Below are experts of layer 3 (counted from 0) of a mixture-of-experts language model. Rows are named router (the router's row for the expert), up (a neuron's input weights, with its number), down (a neuron's output weights, with its number) and show model dimensions 96-191. Each number is 128 + 24 x the weight over its row's rms, rounded and kept within 0 to 255.
Before each expert's rows: "comes after" lists some tokens at least twice as common just before its tokens as in all text. This comes from a sample of Wikipedia text that the model never trained on. Tokens count by the router's weight.

# expert 33
comes after: " ", " N", " T", " (", " E", " M"
router [143 116 126 126 183 175 152 103 179 126 118 163 131 138 161 134 155 136 160  93 140 159 162 100 102 129 118 149 122 140 121 129 133 132 143 122  97 142 115 118  66 131 138  91 144 108 125 115  97 122 147 138 106 108 126 168 144 134 138 170 121 138 106 132 123 103 146 147 106 110  90 158 101 137 115 130 181 140 138 158 136  87 115  85 123  91 119  98 147 156 138 135 109 131  97 149]
up0 [141 160 115  88  84 132 140 136 164 126 107  93 144 116 103 123 136 130 131 116 106 129 153 106 127  93 138 100 148 161 156 164 120 131 142 110 162 134 128 121  81 170 133 112 133 140  77 133 104 166 125 150 153 139 137 158  93 158 188 131 186 126  75 115 136 131 161 133 116  95 142 106 120 134  92 142 181 169 131 129 157  94 111 127  97 142 122 133 150 118 156 102 113 118 135 134]
down0 [117 136 176 140 144 165 139 142 120  90 139 174 119 145 135 159 128 142 124 158 111 155 117 130  76 124 115  83 164  82 115 134 117 137 143 137 142 110  81 153 109 117 117 106 112  98 168 142 164 121 125 148 107 115 116 144 118 131 122 173  94 124 159 199 108 158 136 116 144 168 104 104 143 127 107 116  82 135 144 125 137 104 134 131 144 146 108 143  90 147 102 144 109 134 111 105]
up1 [120 112 128 149 119 149 184 123  85 111 107 187 114 133 128 113  82 164 141 147 138 150 141 102 111 101 140 146 100 154  98 113  75 140 135 160  98 136 158 103 169 118 152 162  93 103 130 109 128 129  99 120 113 176  93 128 126 149  99 141 128 136 128 138 160 128  99 124 107 147 124 124 122 140 122 124 155 118 160  82 110 107 132 136 151 135 153 107 137 102 159 146 115 104 151 133]
down1 [138 121 102 102  73 146 164 127 124 120 144 134 140 115 100 130  84 122 136 125 131 135 142 169 121 137 124 118 159  88 120 109 102 149  99 138 167 117 126  88 138 183  97 125 113 181 114  98 140  98 134  89 100 108 114 172 134 100  94  96 136  54 123 136 127 124 139 159 130 140  84 121 137 138 102 133 132 109 144 143 102 128 107 126 137 166 131 172 103 148 135 108 164  90 152 145]
up2 [187 141 119 100 125 151 131 161 125 111 121 150 125 133 158 120 126 138  98 135 126  90 166 112 158 187 143  88 158 138  93 122 196 127 125  91 169  87 149 125 132  95 118 153 116 102 117 120 100 150 131 113 126 130 125 115 138 158 139 120 120 110 149 148 147 143 131 163 141 129 115 115 133  98 135 133 176 118 117 135 139 136 127 116 186 110 134 106 131 163 136 183 119 182 115 133]
down2 [118 153 146 159 137 148 166 129 162 133  83 143 129 112 138 111 121 107 160 126  68 131 120 171 155 119 103 121 111 111 147 153  89 171 128 105 142 155 128 136 129  99 175  97 167 165 139 173 103 158  88 111 111 123 105 105 167  99 141 116 125 118 121 142 141 143 138 138 176 135 122 108 109 102 129 182 140 161 144 135 189 124 147 149 144  89 112 170 168 110  80 114 126 135 142 130]
up3 [119  96 143 190 126 122 127 153 140 116 114 129  78 124  57 112 152 161 152  74  99 151 135 121 114 146 132 105 153 129 100 151 135 128 108 104 133 123  62 132 144 139 159 119 132 103 134 126  83 137 155 169 138 136 127 117  90 133 117 105  78 181 153 119 132 159 137 104 105  89 126 135 124 158 128 105 127 131 109 154 120 107 155  85 124 134  97 136 137 100 143 118 154 143 119 135]
down3 [142 119 126  96 129 122 140  86 179 134  66 116 153 120 154  87 111 117 104 112 162 121  91 112 109 129 119 148 102  85 111 125 112 107  99 129  95 138 147 133 123 153 126  89 171 145 133 141 153 133 115 114 121 104 157 115 100 131 102 102 133 136 141 121 134  82 120 159 134 101 201 122 136 189 107 131  88 142 147 106 146 107 123  95 137 124 144 190 107 142  90 140 148 119 157 122]
up4 [174 121 110 152 113 124 108 131  82 130 122 136 110  80 131 161 118  97 118  99 120 126 113 107  89  98 117 142 134 164 141  95 108 151 114 127 121 149 151 162 101 136 147 134 119 131 101 144 124 152 169 115 132 160 144 113 126 154  89 127  59 169 127 158 153 117 119 123 131 170 133 158 129 151 137 108 110 134 121 114 120 136 112 104 144 102 133 134 172 114 124 113 110 118 125 140]
down4 [145 129 165 128 103 133 126 129  97 100 123 124 109  93 181 154 114 142 140  83 114 187 125  98 145 106 148 144 132 115 118 116 128 162  93 137 156 111 139 112 146 100 126 165 142  91 103 104 133 142  81 136 139 133 148 118 131 162 108 130 126 143 134 170 116  84 173 109 163 125 142 124 129 129 130 159 108 154 164 127 166  84 131 179 166 133 134 142  94 148 167 139 123 143 163  81]

# expert 36
comes after: " ", "20", "19", "–", ".", "18"
router [123 124 131 125 117 128 130  91 141 122 105 135 106 138 153 138 139 122 108 125 123 167 132 115  92 102 124 140 100  90 116 151 156 156 123 119 120 125  84 123 147 142 114 132 158 167  88 130 146 134 135 121 109 151 161 172 145 128 160 150 125 119 113 150 118 118 136 128 108 158 152 130 148 143  92 124 130 155 151 156 113 128 100 150  92 100 109 119 106 150 159 120 100 108 116 164]
up5 [128 158 130 107 118 122 109 149 121 134 109 115  72 124 124 125 154 210 153 153 159 118 169 172 155 104 120 117  96 105 144 122 154 148 134 116 153 125 150 133 114 137 140 100 163 165 104 124 117 138 138 114 129 112 115 136 115  95 139 146 125 205 109 131 166 142  89 161 108 167 168 112 151 127 161 159 108 114 130 112 113 107 117 101 146 152 162 135 103 114  78 115 115 115 139 130]
down5 [118 119 111 150  90 126  73 154 141  74 146 158 115 110  74 152 146  71 128 112 125 140 149 150 130 126 152 158 117 111 119 141 193 134 129 158 113 152 173 144 107 129 137 134 134 119 141 164 148 120  93  85 115 139 108 172 116  99 154 118 183 151  89 134 140 119 135  92 130 143 134 101  92 124 184 139 197 159 104 124 130 127 112 144 122  90  95 151 135 115 133 108 121  82 152 126]
up6 [107 127  92 120 101 169 120 130 148 101 147 106 131 121 163 122  92 132  62 138 117 100 147 105 139 108 131 126 140  64  73 128 150 127  91 113 114  92 132 123 125 143 149 114 138 147 162  94  93 124  80  90 129 173 127 118 118 109 136 127 125 158 113 127 142 113 135 160 153 163 137 152 123  98 143 141 129 139  85  85 120  98 125 152 130 175 154 121 150 172 133 141 138 104 132 153]
down6 [130 136 164 118 122 134 128 126 129 111 118 120 156 159 131 154 137 138 163 116 103 145 108 168  92  92 135 110 123 117 142 145  93 129 118 171 110 137  88 115 144 125 107 118 119 108 104  97 122 127 114 147 142 152 152 138 101 103 133 125 105 108 166 132 144 171 113 116 162  93 106  91 146 136 136 145  75 125 130 127 133 142  93 138 116 164 128 140 135  92 121  92 140 141 165 118]
up7 [ 96 136 170  98 131 154 161 155 117 100 162 120 123 136 140 136 147 109 170 107 146 137 131 133 149 135 148 146  88  78 113 143  95 119 131 109 159 149  77 107 123 106 129 119 134  97 115 120 143 113  85  73 127 155 121  87 138  85 179 128 127 133 117 167 150 130 173 137 107 162  76 163 129 101 174 111 137  69 160  82 119 123 123 140  78 141 126  95 143 119 150 174 108 151 139 141]
down7 [144 193 152 150  97 129 141 109 129 179 116 137 155 122 113  79 139  99 102  71 120  99 105 114 132 123 143 104 156 126 138 112 141 152 153 152 109 121 167  93 104 177 123 130 115  61 107 116 110 106 118 143 131 125 106 112 125 150 112 103 179 122 136 120 119 135  96 153 139 126 126 118 127 117 108 115 130 128 154 133 119  85  62 128 150  93  96 133 140 109 123 144 109 137 116 132]
up8 [155 150 100 125 122 156 118 102 149 130 124 103  86 166 137 150 122  98 112 127 157  99 104 113  91 107  97  82 152  89 103 161 139 109 156 148 124 123 125  71 105  97 146 146 151 163 103 175  94 139 161 112  80 112 131 125 136 122 126 113 172 157 124 121 105 121 150 146 148 102 104 135 149 145 131 118 154 114 160 140 142 165 108 149 125 114 143 137 104 134 138 141 150 140 142  84]
down8 [148 118 140 135 127 120 126 163 116 113 148 134 171 136 118  95 131 128 111 137 131 133 165 137 167 108 131 139 157 137 166 102 109 111 147 108 179 114 144 100 130 138 149 163 133 103 137 129 172 128 116 111 149 119 105  96 115 126 142 118  77 153 110 111 156 112 118 130  95 133 115 120 149 111 130 165  90 106  60 115 141 170 197 117  93 113 114 121 139 127 162 133 129 104 158 152]
up9 [ 72 155 159 114 104 141 118 154 123 157 131  90 107 131 153  89 128 136 125 145 126 107 124 104 146 132 161 154 123 166 148 131 168 155 138 108 158 146 131 106 141 126 170 122 123 142 111 132 142 123  74 111 163 151 171 125 139 166 113 132 123 178 114 144 116  84 101  98 126 131  99 104 127  83 120 136 116 157  93 134 115 124 121 148 142 126 140 116 114 103 152 140 118 131 145 175]
down9 [125 147 156 126 111 112 151 144  92 151 138  85 138 152 158 170 125 165 124 159  89  92 112 126 131 110 115  88  99  84  92 116  94 161 169 109 105 124 133  98 164 155 147 125 130 119 142 134 141 121 164 116 117 131 117 123  80 122 164 148 146  93 160 112 121 137 137 128  90 107  94 144 149 158 135 127 113  88 156 120  99 119 114 144 146 134 130 124 131 108 130 106  90 123  75 104]

# expert 63
comes after: " the", " a", " and", " to", " was", "'s"
router [134 149  96 115 145  86  88 126 125 186 131  95 104 115 171 100 121  99  95  74 132 141  69 110 102 128 109 143  82 110 115 143 118 165 138 166 115 156  83 132 109 104 133  96 114 138 115 146 139 150 142  74 103 126 164 149 142 100 139 105 134 163 159 151 164 103 115 121 112 114 111  96 144  93 122 172 152 103 111 153 117 102 140 109 126 133 121 112 149 134 152 161 127 136 131 185]
up0 [101 145 113 116 109 115 139 150 104 151 141  97 115 181 132 121 140 129 120 170 166 140 135 124 125 111 147 134 142 114  95 138 103 164 165 128 122 114 151 163 137 122 120 105  59 132 117 146 162 120 117 162 144 120 150 111  92 176 107 127 129 130 155 146 172 160 143 141 162 139 136 114 130  96 163 104 141 140 166 141 156 131 136 150 138 169  99 153 149 144 176 164  84 114 145 156]
down0 [161  98 149 122 117  97 121 161 113 119 134 143 135 146 162 127 194 131 112 161 182  95 146 104  91 128 155 139  97 148 122 123 136 135 103 124 118 106 155 167 148 159 139 147 129 113 137 172 122 140  84 165 104 116 135  95 137 136 145 148 145 156  87 142 119 147 157 156 132 130 133 118  87  99 132  84 117 186 168 117 139 141 128  98 129 128 142 141 144 151 135 127  92 119 160  90]
up1 [123 119 158  90  97  90 106 142 130 110 133 120 170 110 171  80  97 105 145 115 101 127 128 121 146 158  85 111  79 100 105 120 150 147 144 112 155  83 129 146  78 162 139 117  88 177 154  85 125 109 136 174 136 155  99 127 117 138 120 116 153 139 114 107 163 103 139 136 119 144 120 121 152 132 111 135 134 125 117  88 143 133 151 109 143 178 115 119 142 118 152 117 139 140 134 116]
down1 [131 128 128 168 114 150 128  90 150 110  88 171  88 141 143 106 129 126 135  89 102 150 154 146 135 114 170 139 145 102 157 131 108 142 126 155 103 169 104 113 142 125 161 133 155 118 154 106 128 110  94 170 152  99 144 115 113 113 135 166 113 103 118 147 109 103 159 129 152 110 183 114 131 137 124 123 138 128 115  99 158 110 107 124  69  72 128 153  93 132 135  88 135 107 148  92]
up2 [153 159 158 113  65 142 127 117 108  95 136 144 115 119 167 129 119 173 103 162 133  76 154 136 111  87 102 126 121 122 144 143 113 120 109 177 150 128 109 158 179  99 144 131 103  67 101 120 121 126 128  95 112 159 139 127 125 159 149 131 162 138 154 112 135 127 160 170 143 135 128 106 138 124 120 126 197 109 134 126 141 131  74 113 117 115 154 124 107 149 102 119 110  84 130  96]
down2 [162 161 109  95 135 116 156 171 136 143 101 130 148 150 154 151 147 151  94 141 117  75 149 101 120 177 110 111 168 143 120 166 128 105  97 121 137  69 110 140 129 141 144 101 134 126  99 115  95 126 112 141 155 131  63 100 102 131  91 171 146  95 135 176 141 160  74 139 128 111 137 117 135  93 108 146 138  76 114 176 140 148  97 109 153 145  95  91 107 121 131 180 148 108 133 131]
up3 [124 140  90 116 150 111 135 170 123 160 115 106 170 133 139 145 120 154 107  94 112  85 147 132  94 120 155  88 132 104 139 122 126 102 155 120 163 140 114 154 160 115 164 121 104 161 123 128 124 114 140 151 146 126 167 122 125 113 149 102 102 148 164 157 170 113 143  93 148 125 135 117 162 141 124 133  78  94 138 100 101 146  73 130 150 182 141 106 174 115 143 143 142 128 118 139]
down3 [107 132  95 167 108 129 109 108  98 104 117 125 153 118 131 111 154 124 114 119  84  95 199 133 157  96 153 116 140 116 132  77 110 154 160 160 143 105 161 137 141 127 188 203 125 108 120 150 122 137 127 166 115 128 126  81  83 131 165 137 100 150 131 129  97 160  89 106 176 114 146 132 151 170 138 116 134 138 109 171  75 140 139 126 131 113 164 127 134 103 121 124 122 148 106 128]
up4 [138 138 142 145 135 136  85 139 139 101 137 132 156 165 101 122  81 131 128  90 138 127  99  97 118 138 114 113 186 146 128 141  90 136 130 189 132 134 115 114 120 141 168 118 142  97 136 116 119 104 140 142  87  97 137 144 125 138 120 155 164 121 140 147 125 119 125 149 191 165 101  69 150 135  99 104 118 133  92 117  80 146 121 122  97 141 134 133  94 127 139 152 121 124 116 122]
down4 [123  95 209 126 118 130 164 179 114 142 123 136  90  84 162 158 129  92 129 122 122 127 143 142 162 149 138 120 152 107  81 112 129 108 138 115 123 115 137 121 141 136 107 163 158 111 156 110 158 153 129 136 105 172 126  99 138  91 130 147  93  66 111 122 119  68 152 133  90 164 115 101  76 144 105 134 109 101 162 173 104 109 139 144 149 113 136  67 120  93  95 143 147 156 120 128]

# expert 43
comes after: " ", ".", "–", " R", "1", "2"
router [167 114 129  89 147 142 116 110 127 143 135 146 107 108 136 125 154 124 132 113 114 117 130  83 110 149  84 130  86 159 116 124 110 155 117 104 135 106 130 119 121 129 102 120 119 155 123 138 117 123 146 135 104 110 172 141 161 122 153 153 125  98 116 135  78 123 164 113  95 146 166 121 145 120 106 122 118 150 160 149  90  99 118 139 127  91  97  86 146 138 139 147  87 121 114 173]
up0 [ 95 152 134 150 140 101 213 116  88 113 114 156 143 138 115 110 101 112 134 141 150 117 129 113 116 156 174 127 122 146 155 121 122 158 109 120 155 141 167 134 129 144 118 102 133  90 125 108  89 146 141 155 145 117 117 134 129 118 100 182 103  82 136 129 124 110 126 123 166 115 111 102 118  90 106  86  93 107  80 107 117 148 124 168 157 113 170 168 118 161 156 167 106 116 119  98]
down0 [117 122 123 151 108 112 169 138 105 154 148 142  96 127 132 163 124 176 162 165 119 177 100 142 143 138  96  98 112  80 120 115  60 140 168 114 141 135 166 153 129 144 105 151 130 135 144 159 116 138 121 127 156 143 130 134  84 117 151  67 156 123 142 121 132 124  78 166 103 124 126 137  75 107 131 148 128 152 157 120 122 151 119 134 137 115 101 111 132  97  48 134 129 124 146 137]
up1 [132 107 141 168  96 160  79 137  92 150 166 135 122  76 129 104 206 104 127 170 110 139 108  89 132 171 138  86 131 151 117 165 160 121 112 131 173 139 118 154 138 136 125 139 109 181 115 156 128 150 189 124 102 114 120  49 170 141 140 157 138 142 100 117 107 146 139 154 130 142 136 141  94 114 119 101  87 104 134 137  98  78 104 102 109 115 160 155 117 132 127 159 132 115  90 122]
down1 [106 125 146 137 141 107 141 106 143  86 120 146  99 144 104 165 113 143 157 131 156 125 172 130 138 111 107 149 127 119 128  97 129 117 169 130 135 153 163  84 138 153  91 120 124 122 143  77 132 108  94 131 140 136 174 102  91 150 131  79 141 135 186 141 137 126  93 138 155 138 131 129 139 189 190 138 121 138 105 113 126 122 156  91  94 140 128  67 114 134 100 119 146 136 107 123]
up2 [157 108 171 112 145  89 106 158 128  97 108 124 152 141  97 143 133 121 155  85 152 128 144 152 130 129 100  94 124 127 125 117 124  99 127 178 135 116 129 119 147 109 139 112 174 148 103 154 175  93 113  91 115 122 165 163 114 134 146 143 175 112 138 118 119 125 112 107 123 108 128  98  99  98 127 121 138 143 155  70 145 158 158 127 134 154 137 122 125 163 121 132 140  96 138 124]
down2 [136 150  92  95 106 119 141 153 161 149 140 133 151  81 109 139 138 128 151 127 145 115 132 149 132 156 149 106  68 109 139 175 130 113 114 115 160 106 148 135  77 116 121 171 149 139 116 109  91 123 134 114 114 121 110 120 142 108  88  98 109 133 168 130 130 132 168 100 152 154 115 126 126  87 157 158 155  99 165 103 162 153 107 122 130 132 127 150 123 140 153 151 144 137 148 146]
up3 [139 117 127 105  87 135 120 124 113  88 123 158 106 145 106 128 105 131 137 121 106 113  89  96 131 127  84 127 115 129 151 124 127 126 132 147 119 138 147 133 129 195  98 110  79 135 156 119 128 135 154 117 105 128 180 148 164 135 106 124  84 134  75 166 140 149 104 121 143 166 149 113 141 104 169 155 100 120 132 102 123 120 124 113  82 139 119 145 139 118  65  84 118 117 101 140]
down3 [141 163 132 108 134  89 176 136 127 139 152 113  82 102 130 203 135 118 157 181 189 152 109 141 173 114 150 107 145 116 159 108 131 137 151 117 135 131 130 159 147  79 119 141 176  97 115 123 121 136  61 105 113 124 160 154 173 166 150 170 103 136 151 107 132 107 124 126 145 117 128 110 143 148 128 131 103 124 136 144 127 147 123 137 136 134 145 158 126 137 117  99 171 128 146 133]
up4 [105 138 152 124 184 125 149 114 133 116 172 141 150 143 141 156 167 149 107 146 149 123  82  83  89 132 156 125 125 157 106 142 165 138 111 116 140 149 120 113 146 180 138 128 118  94 137 145 123 152 104 118 125 142 110 125 137 151 105 125 126 149 165 106  99 158 137  98  76 164 132 154 132 110 105 102 123 102 138 126 135 128 108 121 128 145 126 213  67 125 118 149 138 171  92  70]
down4 [150 157 115 147 102 124 153 132 165 123 152  67 162 147 147 128 148 145 108 102  91 172 129 155  78 141  66 152  98  66 123 136 123 128  78 132 115 114 138 124  97 121 128  88 142 147 159 160  88 158 130 141 119 121 112 159 130 171 135 131  84 146 131 157 110  86 138 153  95 136 118  96 170 128 159 139 160 112  84 114  85 134 126 137 112 134 138 141 149 139 150 159  96 136 111 133]

# expert 15
comes after: " the", " and", "-", " a", ":", " The"
router [146 141  77 109 129 110 154 108 113 147 122 143 100 106 147  91 107 160 101  98 146 153 104 133 127 106 135 118 132 119 147 144 133 141 169 149 101 174  80 126 104 103 127 107 138 139 107 165 158 134 160 123  97 157 148 143 145 104 123 128 104 143  91 132 138  62 107 116  93 107  85 107 111 124  96 177 164 103 115 135 115 114 127 122  97 123 111 127 136 135 157 144 124 119 120 127]
up0 [166 135 127 172 137 134 149  99 117 132  89 111 132 129 116 153 115 178 101 111 172 111 132  92 126 148 122 120 125  89 162 167 150 109 108 165 125 153 154 160 140 123 115 166 168 134  90  98 126  86 134 116 141 122 180 111 103  79 147 143 113 118 128 132 144 117 108 105 101 126 139  87 148 126 115 133 102 100 114  72 142 111 159 107  91 187 114 152 167 148 113  90  95 152 132 122]
down0 [115 165 117 138 151 118 150 170 137  89 131 134 167 117 116  94 159 124 130 127 140 125 142 105 118 162  95 121 135 121  96 146 136 117  51 112 163 115 145 111 119 132 107 133 128 177 128  91 133 145 186 132 122 117 127 141 146 108 126 145 142 149  73 125 131 136 148 120 146 140 114 134 111 120 145 164 136 112 147 153 116 145 161 172 145 132 136 127  89 123  76 126  97 123  80 118]
up1 [ 88 122 108 114 182  97  91 145 100 121 137  94 156 117 116 126 160 162 133 119 145 119 124 139 176 152  74 129 158 101 123 106 132 125 154 126 117 148 144  69 135 120 104 130 134 125 107 121 143 141 153 139 128 100 140  65 101 147 163 108  94 166 139 127 136 119 130 113 170 118 137 131 127 111 165 132 105 133  90 112 117  82 154 134 150  91  89 161 150 145 137 112 151 125 161 145]
down1 [141 114 148 106 117 154 114 126  71 134 140 115 120 121 138 182 115 117 140 105 129 178 102  60 114 149 167 106 111 129 126 121  66 155 126 132 169 124  99 163 133 110 104 101 141  94 158 123 148 146 161 139 131 125 128 108 166 115 115 147 205 117 151 142 161 154 137 107 134 101 116  93 165 154 109 109 121 151 111 114 123 142 108  99  99  94 155 152 139 129 119 100 110 141 107 106]
up2 [105 123 119 107 127  76 113 143 123 113 136 116 107 168 118 148 125  94 155 131 109 109 118 106 106  91 134 120 158 117 166 116 151 122 169 133 118 101 143 124 175 125 111  96 127 143  79 100 144 129 148 145 149 130 111 106 124 112 123  93 101  86 113 164 135 134 124  99 112  96 149 109 127 135 138 135 139 142 174 103  90 133 108 120 119 133  89 114 140  95 158 150 126  97 137 112]
down2 [167 134 137 107 137 155 147 140  88 132 152 126 133 152 143 124 150 135 124 127 146  64 154 127 129 136 188  57 159 110 104 136 132 101 150 140 102 103 149 113 102 110 169 137 136 142  60 144 115 138 129 164 137 131 125 111 117 136 138 159 107 168  97 135 111 136 107 139 151 151 128 137 150 126 148 114 128 116  89 129 155 135 137 131 124 148 122 110 121  97 119 126 115 102 109 146]
up3 [113 140 113 109  92 102 129 150 124 139 138 115 134 115 116 135 108 170 109 109 142 147 122 128 148 118  78 122 107 141 110 141 118 118 138 139 122 132 122 112 127  66 128 131 172 148 128 153 137 130 144 130  92 144 135 105 161  65  78 111 128 136 123 138 130 115  93 121 142  84 151 125 150 125 113 110 130 128 142 140 111 158 137 151 163 193 112 138 128 103 140 159 114 109 165 127]
down3 [ 78 137 162 169 126 130  95 119 127  91 107 116 112 130  90 113 104 120 110 123 150  97 129 133 147 120 118 151 103 140 138 105 125  67 150 123  80  95 116 129 143 114 159 111  84 142 145 130 111 126 128 151 113 126 133 101  94 118 119  96 134 111 146 146 134 115 148 153  88 128 151 111 190 146 155 107 146 149  99 140 124 162 149  81 142 111 161 109 120 144  50 164 124 107 159 120]
up4 [120 146 122 113 122 153 133 164 151 136 143 154 111 117 151 138 135 131 160 162 141 101 163 173 160 144 101 138 156 105 106 101 113 152 143 120 150 135 169 157 120  87 163 133 155 133 125 132 104 122 123 115 168 152 175 129 166 113 116 188 140  96 154 118 109 137 112 132 124 131 128 109  99  89 122 163 131 134  79 134 112 125 134 131 115 113 108 120 113  98 103 117 170 119  99 178]
down4 [146  95 130 185 128 126 137 103 120 104 118 136 143  88 173 127 114 151  98 102 116 152 117 115 155 116 134 154 136 190 166 137 143 146 119 169 115 141  99  75 133 108  86  96  84 123 147 110 119 150 145  89  90 132 119 138 185 149 110 162 151 164 141 104 118 158  91 107 142 118 116 137 150 108 144 120 107 138 139 151 141 153  86 147 118 146 149 112 139 109 129 113 121 164 124 130]

# expert 5
comes after: " the", " of", ":", "-", " \"", "|"
router [122 110 111 140 151 105 142 121 132 135 100  91 100 127 177  96 147 106  70 112 140 158  92 115 124 126 119 119 113 127  90 131 138 133 158 116 152 165 116 154 140 121 128 139 124 154 115 133 108 130 157 130  98  97 114 176 118  98 165 123 116 138 150 106 138  91 143 166  68 133  95 130 101  90  72 186 136 135  98 131 138 101 147 175 129 135 135 108 136 150 173 148 144 127 139 176]
up0 [106  89 146 126 118 117 111 139 134 120 148 145  79 138 112 133 107 122 110 136 183 127 120 127 149 111 148 122  93 164 150 170 107 111  76 150  98 132 135 119 115 130 119 134 142 115 110 132 151 134 154 163 111  94  81 120 168 133 137 165  83 112 129 151 128 136 119 104 133 131 136 126  91 140  97 105 150 140 116 145 128 141 144 123 147  86 121 126 126 155 127 133 140 127 105 140]
down0 [141 148  93 102 123 132 142  93 134 168 119  64 111 139  93 149 184 164 127 139 109 121  84 137 130 144 100 104 119 135 131 121  86  89 134 164 139 127 131 135 123 129 129 122 147  92 117 156 163 120 133 110 111 132 147 124  92 150 149 140 121 108 125  98 153 163 150 151 186 111 138 179  83 110 165 133  96 133  94 121 109 102 158 121 107  88 144 106 152 111 123 125 146 141 126 125]
up1 [131 148 154 122 169 148  66  75 109  72  99 124 188 123 119 127 154  94 131 122 159 176 146 143 153 174 112 129 134 151 137 135  96 110 108 106 134 144 144 137 152 138 114 134 129 121  91 129  93 129  95 145 137 137 138  87 133 105 103 149 115 164 132 118 116  76 118 111 135 105 144 125 154 177 129 143 114 141 112 133 207  99 179  93 133 109 107 122 116 105 151 135 130 139 126 147]
down1 [112 137 122 144 157 130  78 119 109 116 126 140 160 138  91 145 123 113 103 166 124 110 132 143 130 180 112 131 177 101  90 133 141  95 163 110 136 165 157  78 158 130 142 109 111 133 110 149 146 140 132 127 129 107 118 132 139 127 107 142 107 139  96 144 107 137 109 107 120 139 144 123 123 125 144 147 159 141 129 153  89 126 128 140 153 146 132 122 142 112 115 147 138 108 174 145]
up2 [107 137  97 155 134 100  93 154 132 143 128 136 128 137 145 100 158 129 113 123  90 111 107 156 140 122 142  96 122 151 117 141 109 133 140 154 105 158 140 161  83 127 116  94 128 148  97 130 144 147 143 127 143 114 123 136 144 127  98 138 137 104 143 159 149 113 111 170 169 158 175 118 101 114 136 122 145  98 122  99 137 157 135 132 123 134 144 170  73 113 111 136 126 142 137 113]
down2 [123 115 173 148 179 125 136 132 182  74 196  96 138 129 134 159 138 107 147  90 116 161 116 134 153 145 174 147 121  99 145 144 123 159 111 112 142 114 118 172 146 126 116 140 131 116 124 124 123 171 115 119 144 149  75 101 169 119 128  95 154 104 126 151  96  91 125 123 135 164  82 177 167 161 123 154 120 115 128 130 142 126 172 147 151 128 131 127 106 165 127 136 121 152 141 108]
up3 [115  98  83 139  94  95 155 172 133 162 154 131 104  97 135 145  94 150 136 133 121 124  85 108 136 171 143  99 146 143 128 113 127 116 121 140 138 170  98 121 151  97 128 139 142 127 103 112 101 109 130 149 106  93 101 151 112 118  99 181 101  94 157 106 138 153 119 110 120  66 154 104 121 108 131 120 153 152 174 180 126 129 136 132 113 112 100  94 116  81 148 106 120  99 136 126]
down3 [117  86 108 148 128 124 157 105 130 130 159 123 126 134  92 151 136 146 143 143 110 111  97 131 131  91 174  93 154 180  74 124 112 156 151 141 139  90 126 123 122  70 147 120  76 156 186 151 103 146 104 152 139 123 148 135 109 135 122 116 121 131 105 135 105 166 114 125 115 134 147 146 108 163 130 150 137 166 134 116 141 111 110 139 165 144 145  89 145 120 120 147 181 155 134  88]
up4 [130  97 130  84 156 116 136 110 146  95 147 123 128 175 112 122 134 115 134 119 135 104 100 169  94 118 123 102 117 117 103 133  96 115 168 141 108 102 117 126 143 121 139  93 115 108 105  97 115 106  85 143 150 127  69 152 106 139 117 140 182 130 126 124 120 141 144  86 117 130 155 160 144 111 167 102 114 129 128 133 169  75 130 144 132 114 124 115 119  96 147 125 119 132  96 139]
down4 [131 131 142  99 113 128 145 174  92  88 123 136 118 121 137 111 121 123  70 139 156 105 106 123 167 126 111 152 172 141 138 159  74 105 142 148 127 109 155 101  97 151 158 137  81 109 103 123 138 171  67 183  70 125 105 143 143  85 156 116  85 127 163 136 123 107 113  56 123 137  98 111 118 116 116 116 137 131 132 115 129 123 121 126 124 157 159 114 129 152 120 126 118 152 118 108]